From a checkpoint of a small mixture-of-experts model trained on Wikipedia.
Size: width 256, vocabulary 8192, 68.8M parameters.
Below are experts of layer 14 (counted from 0) of a mixture-of-experts language model. Rows are named router (the router's row for the expert), up (a neuron's input weights, with its number) and show model dimensions 128-255. Each number is 500 + 25 x the weight over its row's rms, rounded and kept within 0 to 999. Numbers have three digits each.
After each expert's rows: "comes after" lists some tokens at least twice as common just before its tokens as in all text. This comes from a sample of Wikipedia text that the model never trained on. Tokens count by the router's weight.

# expert 1
router:482488490497475516466514485466536498486479519540477476460495494499544506469482478471520483458484452522502526468486496514533493502518515506498525504515552502548470500501519510485538527515518489523488445502474519463448500522522479502468521450456505562507504524491487451448548551495490440529508509466543454509497514470488485480488491498455459504546514498518434502497470501527504506518508
up0:490489446486462512496538536510510552483507561495475500516503479509551510533515527494499475501521531467491504536502511529515518492524485466459469528501522557526523492492523507482506527503551504512476476514509512504494525468462437486492478513481492486518510541480549509485472494531494477473482513477491484503501497487509457503502514466485492494471460526519494488458470534492494472517462
up1:440499490501493522511530476501501500557483491498518518502517457498464511487504469490503471490476525499496492484517483487487475491500532509522489535498553513487529470514489498531503496508474472481461480508511510490449541477523545537517534506505523528541503500523476511506466488470532492482457542484469479494516483498479497483491463466503548515502538506552495514508455474499461467441495
up2:497501528487492496479534478504479497488537470508517501553490516562508504523507493496485525483460492523476550494521453479473535540463519464542471553520502488499494524451447511495514527495497478479487502465555558514476479538506521487513505533472479492525480520469436499497505483509477486496510496491516472512464527505498498467492490498485493511492512512512489516508498493486486482470512
up3:504500539510449530527544451455502536511499494470497488446558527498499512520520450466533446488511508458474491460481512510487499505508470487513479483516510505531521507513519531462515536517498488493482526507544519493537474518498516466494511514511506463531568540506495507505501535527492532512484496495453498490546480501461498503476508484533537501497499489496511535515518488527495499490494
up4:543476519461509548478535490451470474548492508544524536540481503522504425509484485525528527517509476544508510515528484512475531479466495462445508493533505506465482512490487492509490537490545547462474482499502531524511517509514480501465478475488493506520475518543510487465501510447507506503502531440498506509489546485436490483504534485470497537507480517504494487505471462499549504508532
up5:514486470499479494528528519494533523502518468467465525479474500514506451470457509523450460467550476547516517485509520493527517523474486536504503522474517508507512470505502492545542493537530524433484510469490507483536461488534482489484486492506503471496457477497466484517464508520465550484533536511492497525495473495519510545508487523546500509511524503546444483512489478538499484515494
up6:506516513482481501527471473532484478500497494505483480482545495493526503460499486545487493480509483510543514509527462510524493473504508499474491516499499512486497483483516487501440491497494527524481542490476498525470503461530507522456514520512504519527506567447533482535479524488484502470533509487546446464487499464480534522471486523465519526502495532483496472524473465507500498476507
comes after: " ", "1", "0", "5", "3", "2"

# expert 22
router:472517484493528472486497513457489502488495498494490528521504473499516498487467525492518526535528508481481489490473469490484532488467525544526519508581475484499469528474494505459472526544438488484521489502491510517476484456488527516513484522499483537479523484491489489497535435528484537544485521503493522523498524542491474512453471494484529532497477500559472515510488529517489494471536
up0:505522458480434533476528523502507505502520503516511510494489519491509554496492463521576504500518514438519511481484510532447485497473492533482522481522512523508503452526454542474542557527495516497485507469473471507506466523470522495490500489469512497514503457458482500464505519499503528491493474491517493481467539454482493565504467500506505504508473488495554474538488449497456499512558
up1:498513503496499499474540522496480522494497467506525532531549527492488486478517497441488476488507471503508476513486469478491523508526480537521558465487468459470516470496543475516513498511523524498483474517530447536517510507521502493542528497448488504518526518494518439501493530502499488472461442500516496511505509548549515511498520477534515519493498479480483507522483437502490533468498
up2:498510514508472507501479480491481480511471478502485497518484478524474499510501536497520523446529490540501500507440482511515487473476502478476534485510513501506514501463514518501496501454501537543464514537497494486497507484539503483546522525499491489482505469483497501471493487485536552504470463530499453512491517481478485527533507497506492494529510494480496487525538496529490540498518
up3:467498518529480458515536469470524499522498506473509497481503495513517490567527502512516517502533491489465524498517480475531486534495491507500483544530472483453509498521543522482489506502466510530460445489491514518535531478549519471494493514438500494487501512496490483508528501485521489497495445504501515528505521526443471518501481453509519512471514520561498467517521525501532480474469
up4:513517496522457507549507470464499487525512547479429459556493508532472483486499514565524508505498502560462551489474490485485535522488502494504494494535494535501498528521512534484486479496491467499514541516484508531514503458485480452529494523455481500489483477492485522482523531505494496501535482508494464504493537477503477505522498521488527532522489483492500486481479511550504508505508
up5:471514460502511493525503503502511493522499496550492524483491500488517508459529492466473541485494491474453511477488491524536478526530524436513491523514532479486509519455528473505492488460506446436499502525527511429547506517484481550487511554480488573510539546494523482470486451531469514497527485437520513566493526451475513503521506505488507508498503519487503479501505499518504481514480
up6:437532476479499505488478495476473484526513481514470459516493480520498511532503488497549539513488519470456474501526513497480511508485511511469468521494540485489523445533528495506504464499551505512493516503490543532495498437510485481446503517491500490465509505477488489504480489474453472508532465486530506523444533494516466490508543514465491515511475505492493543520524510532540482530504
comes after: "\n", " (", "″", "S", " U", " S"

# expert 14
router:521503489503501500533505516495520549535481492456516498527523490570472493460528515526461491515444530494503502468508484508455531529528445497526517513495519507516478518473508475490520512493490502519510548489474495504498481464489494520514481493516469524488495525516499485473507475499491501503474518491503482518481485512516532459517506453526455478539521478480498509471440545494509527531501
up0:502509536520480541509491503509504475505501504437485554533503472489451493495483538459493499517518502489558490501457470539439476506478534517472500500517486487491526490442464465484505531514496488524474454559533504481484537486488479500451532517493487524486511535497500508497482486495513467541473508473468520493477509495538518487486521474532505501540492492514486493489498501472536467529491
up1:490536490491479529513476515452468471496509509495527498492523520533502485522493473473530489499449486503503484543475463478499519542530467515486512501468515464473513526464508489460512504460520521518468517535522513499478498463490494464527470508489534518513496482523500483478498517479525519524512536485494505532474480474500517505493531498480507520543479494508490478478493434529457520505530
up2:506507533529452436548488492480464503514524509516488478556478551512527476493490498509466492483495526511460513474491514491454504478458504436507492498503515550477482512477543510478507490550494469554495470482503509484508531518490510504494498538508494484525490472508515546484533500533490521497455525436501479475477502536479524500540533509475465450493487501501474499496473472503517443511557
up3:490525512512483510496516524494505511534502485484531471511419488450530505493478513535512488498493487501473503515485518481493447544489478531455475493503485552473476517537477513498529518524516516488487515493500525527472499527509490512492476511473557495521521500443479506508524447460503523521540457433481486474467492487507493476553491491499426506504519517550506459480481475515510497517541
up4:508454496531473511514519519484521528475536510464540546522565452481547516496554516498508455493492530516466477441544457510479541495520469521495499505509479504492505486492486483489497484476515509522516503472545492499506493499500497512527477509506475516488517494542492494487489523500477495527497517481529484530498491506486508469491506455530476487517512516534493508476487523514502452466495
up5:503530467497456477509562507565478514504495522492504511509508520528515500495531518501482514519534511465496497455530496487560519536509446509474509519507512497489476494530521525519555505492518464491511544545523527470517466465479538506459515523520488519490509486505531481525499510474540442507518479535520480506529507497542524490476498443561511491502494463490567491462465496478519518565505
up6:500491561490487529500482548538530490531496524502546500478481511497513490471477508534467501530499497486557528443515496495468501511495500501461453571535526468465477526463535492500510538503518515527539487510517494525512480484535477505492528497497555515484512483480476470514519472537526480525522503518536481481479513510539502472505484456510493517498496518531502518527481531461500424535524
comes after: "-", ":", " of", " in", " de", " ("

# expert 9
router:494527490483450476550475523498462468503505457501473495513527467498487495509503526521518443507463493533539454497480471494491512506489484491481527529498518528486480526564470511529488462532548530475489515496524525502509460481472474509482477483488476499534484498523504485467507528484493458510538496500530406506463452509471518516499471519542469479488518509464532507448472491505533538502553
up0:528519493533510498536485480516511485439508468515475518548431491499467507486458488488514496532499473484458500453497534532536528510547529530526498533520509495495550498517510529503490494466507494502477475508471489529484468497495515478501502499491544471528479526509534481560494465500480491496470482491457481508508507473460526530487500519567505475534491533479522469514521490509506506511498
up1:466510474497505476479505497497536500539473513495460502487480553497545528480463480483541559519507487471490501459521493491504514497483489461476525527502514571502471576514484508463466536498510512480485480517502494497513508462471499477515485502471517484481511492506553496505537553489483456489530477533497464424526510480531493466538511471540518502497480561476507498516461488484519509533504
up2:527512542484478509497491521492537526483525493519507477533482494549483551519511494509504494471534505528475483522471553468468498491517501498514494502500534450521528513522511534505528503475480522508456499487485516528527500493483506480541498448478499473521475512514493547482502495503521466545496476487490460500501459507481465498504509439527511540475505451536489506558494487478505496539469
up3:513489535484485533508470479505472523507521533507513460492492488487497517484436494535493500525499508494496520493513472481494510515472511520514474523477492494549493500537497477524491513543488500535535494475495527512527479497453459509508491520510516475536487502478512537512467515450475470489485513542484448473457475486511468510478497532552501503522493487508502526502496474538514457503521
up4:456512575485504533507483425469526527511506471499524517454543519471528490522507507468497484531480504517519515519494480505479550509484515487517506500513511499513507494510491476521450537461514508525449524540490506484466494480521551513507521490506470493467488452551482528526474483487507511509477470522508474466476488501546477511461481494486509453467509519481505521474525473512480515495485
up5:453521531498474526522529497501515517485512519471537515487467469522514489512505521539470476465511487497523510513492506500519475464490474487492500503497496501490474539496489463473493506521478486534503483483479496530518494530500460515531525495496449516499494537555525472565512478502517451459518460483504484458526467529553514527518472526505509505519487482507507507502440508478488485499477
up6:476479490509513490513524530498518465492489485493504473514504492500536525468474509485499465478474485479496510514436518503495527509505487508512490531520497493475486471486463501521484490491523476484502492542514506517483513481473513487474504525541552459490485503503440474485503483541507467509463476474525443488460487531522523434535528477501535491484483503532523518499510500484516466429486
comes after: " |", "|", ";", ":", " /", "N"

# expert 10
router:466512500510529465455546570490478448479507476512490497499515442485513504473462490486523532486561465533477482510484537508505554438491516471490487533472452475518562479485466548526498482492534516479505474477532512499550474514492511478474507493478492493517526511511492520551494486516490493473526481502512507504522535511499499515503524468514505451510472518509484490462510536471504514543525
up0:463521528512519526447470533463497514470495548465537478480470501468498520517484489510515532574513538494476508478577519458523524473495536489486499508485513508470484507516472526499467520489475513504492494515470472459507494497525516458499503504509523482511497488429495531518562485442495485494504540492517524493516501495474526482513530495477475486509488479515465483481497513486492479447515
up1:499553461519465514490499466560474511504476506496479467492513478562515488526507472494513493479521466507494478540448503445493534495489536439522470520453506535501489461457481523458503538524566502502489485478506487535494425491525507527490502511521494504516492496511545499473513477486505452498524451509448517530497522528524505494460493452471462517494461516496510504512520511499512534508522
up2:478519478507500467496511520468480500543515529452494481479507470483504514508515506487499478495531510471518501544485511500490488518530450527441445490488534526509494516501488512507439482465478473496508500495520500526481449496553492513467535536508482503486542476487506497540478537515498509464513496478504470497477532484486482513485510530487512494515523479548518492499496470504514489531455
up3:469512468534458500534513536488463510476510483524438508520565490485479490537530473477495518501532479543487515473446469525499536526466500492536493521506488479485517478493523485483469492492534495446493519516497526524472502551501504484506462528511487489483526512535529535527493495522511493484520505509552473469514507509496482516533486512458487486501520511516525550511471534498460458487485
up4:508534547509509514520546488508512507502488485526491474510511485434487494454475469533516489500543491484488507453509501493501529522526500484531488548501522492514543515483475522471536481515516465505493458509485521467487479516530522485479477539499526502521529517493450486544532501541521509502508507470463481500505520524502496537464472483474505492516484516535540509490509447497500474507548
up5:474487554514479531493518510458455507485511534479446507508511463495509513520517501484509490518548506487510532497488491480444509476528465461480491468519467540439553478538505539498474542465486476522574560529527493482512481509473479439498496540529541531461500491486555496481487508482492516503509479469515452479496521527499528510513493482508484511452509502493520495532501500469521536518484
up6:504466539486495545475487488449494478486502485543485554506473490477501473492495523512533525566500542504469469456505513517485502473557506460524543547525503547505517511467475476536484485539473475533461503518509537539469511469523508493475539489452485451511504477549462524564530499477543484508466504498502491476511528504534470532518525488513481478464485473507542472479493535521462494510485
comes after: ",", " It", " it", " he", " and", " He"

# expert 4
router:491499533491514500518502479477484536502489487492528532509462484527491510550515491491543468530494522506512515505530476521474502524505531517515496478523481499534492513521491495535464487501468526462495500516462496526507527519565537558484533508534532495510527473472513467484501488537433483495491502467478492445450448485498517495489541504525465492535484497532483483485458463495489435475502
up0:539537530488532526483477518487523540480501489490520507497512538500511486481543488488495474541509546530484487512507476434516451479524456472524501498510493499501544529473485502480513515472515459512493457494483510504503537529539499510505495488517491501483520470520551498505483509493526495501493515478503525489493547491563485472550523460495486500487488529520490523511464479474526529530497
up1:473480520538487512456540510519543483487492497479471501508545465562493518487524497481517510524505501489515474510492492493459454520514546541500531556500470555512520499495530549512533477480540491525497476513505500525487490518502495492521470493492476492518489494494534476490532512545455503470553473501493492457499476446540462487531469470536479503502483512524522539486516499479495530488529
up2:496490509504482535521479471506472487492505523547510503494517503524507539521532479462477504527485496497488455490459500558464548523549465488530554450546514495490482519475498518455473481495487479443475512514509494516478494428534518464507481483460495514527502521508474495479563496541493480535514511514477461500492515505531497488505496477508518465489500540519506438508524444520501496517468
up3:521515467492495494485476544485437528524498486506529471493501498467509489479496504549491466491528517515511483488523479485506453432521498487451497523498502536515531485531495514519492530502496511520501497526475529489500469519524474538490533494552512502459525527507552469528499520512458509445523498512499470538556488523557495529441484493487580510509474524517503513507529504516517470500442
up4:498501483525513515478518501478493540495557512483487485529529477515478505481555457503507544525456463466514527490457490474460509476459502462465502448492507502475486511503457472474494476528485542517476504466509471502521500488484524503530517492483499488474493473515508494523475515487490520517507497527463508503507524523534475435485475458532526486508479560503466507486518535465460478514486
up5:477520510470487486504522507527485456532508508517501466503463486483474500497511434482489497544498551513509483502478468477476502491524513479465469466495510512507511544477489516499495561465501482489511517489490504519510505549495550513512513520490507490520500499528513496482490484525521537508536506461508448489519498504446455481457566479529507533463521525503508516492536566527515520541476
up6:492476516528484507487474541499438482469487502503470511501546479509495491473519527492512452498524515485487475535521462463524466490491517497504477496516494511474546496529502494488474507493485489484451535482492452526532498513509455529518505488475529459525557514498473519514515498473470531509512481546480496510477505488504463531496509468460500507499539490531478480502494469460476537503478
comes after: "1", "9", "0", " ", "2", "8"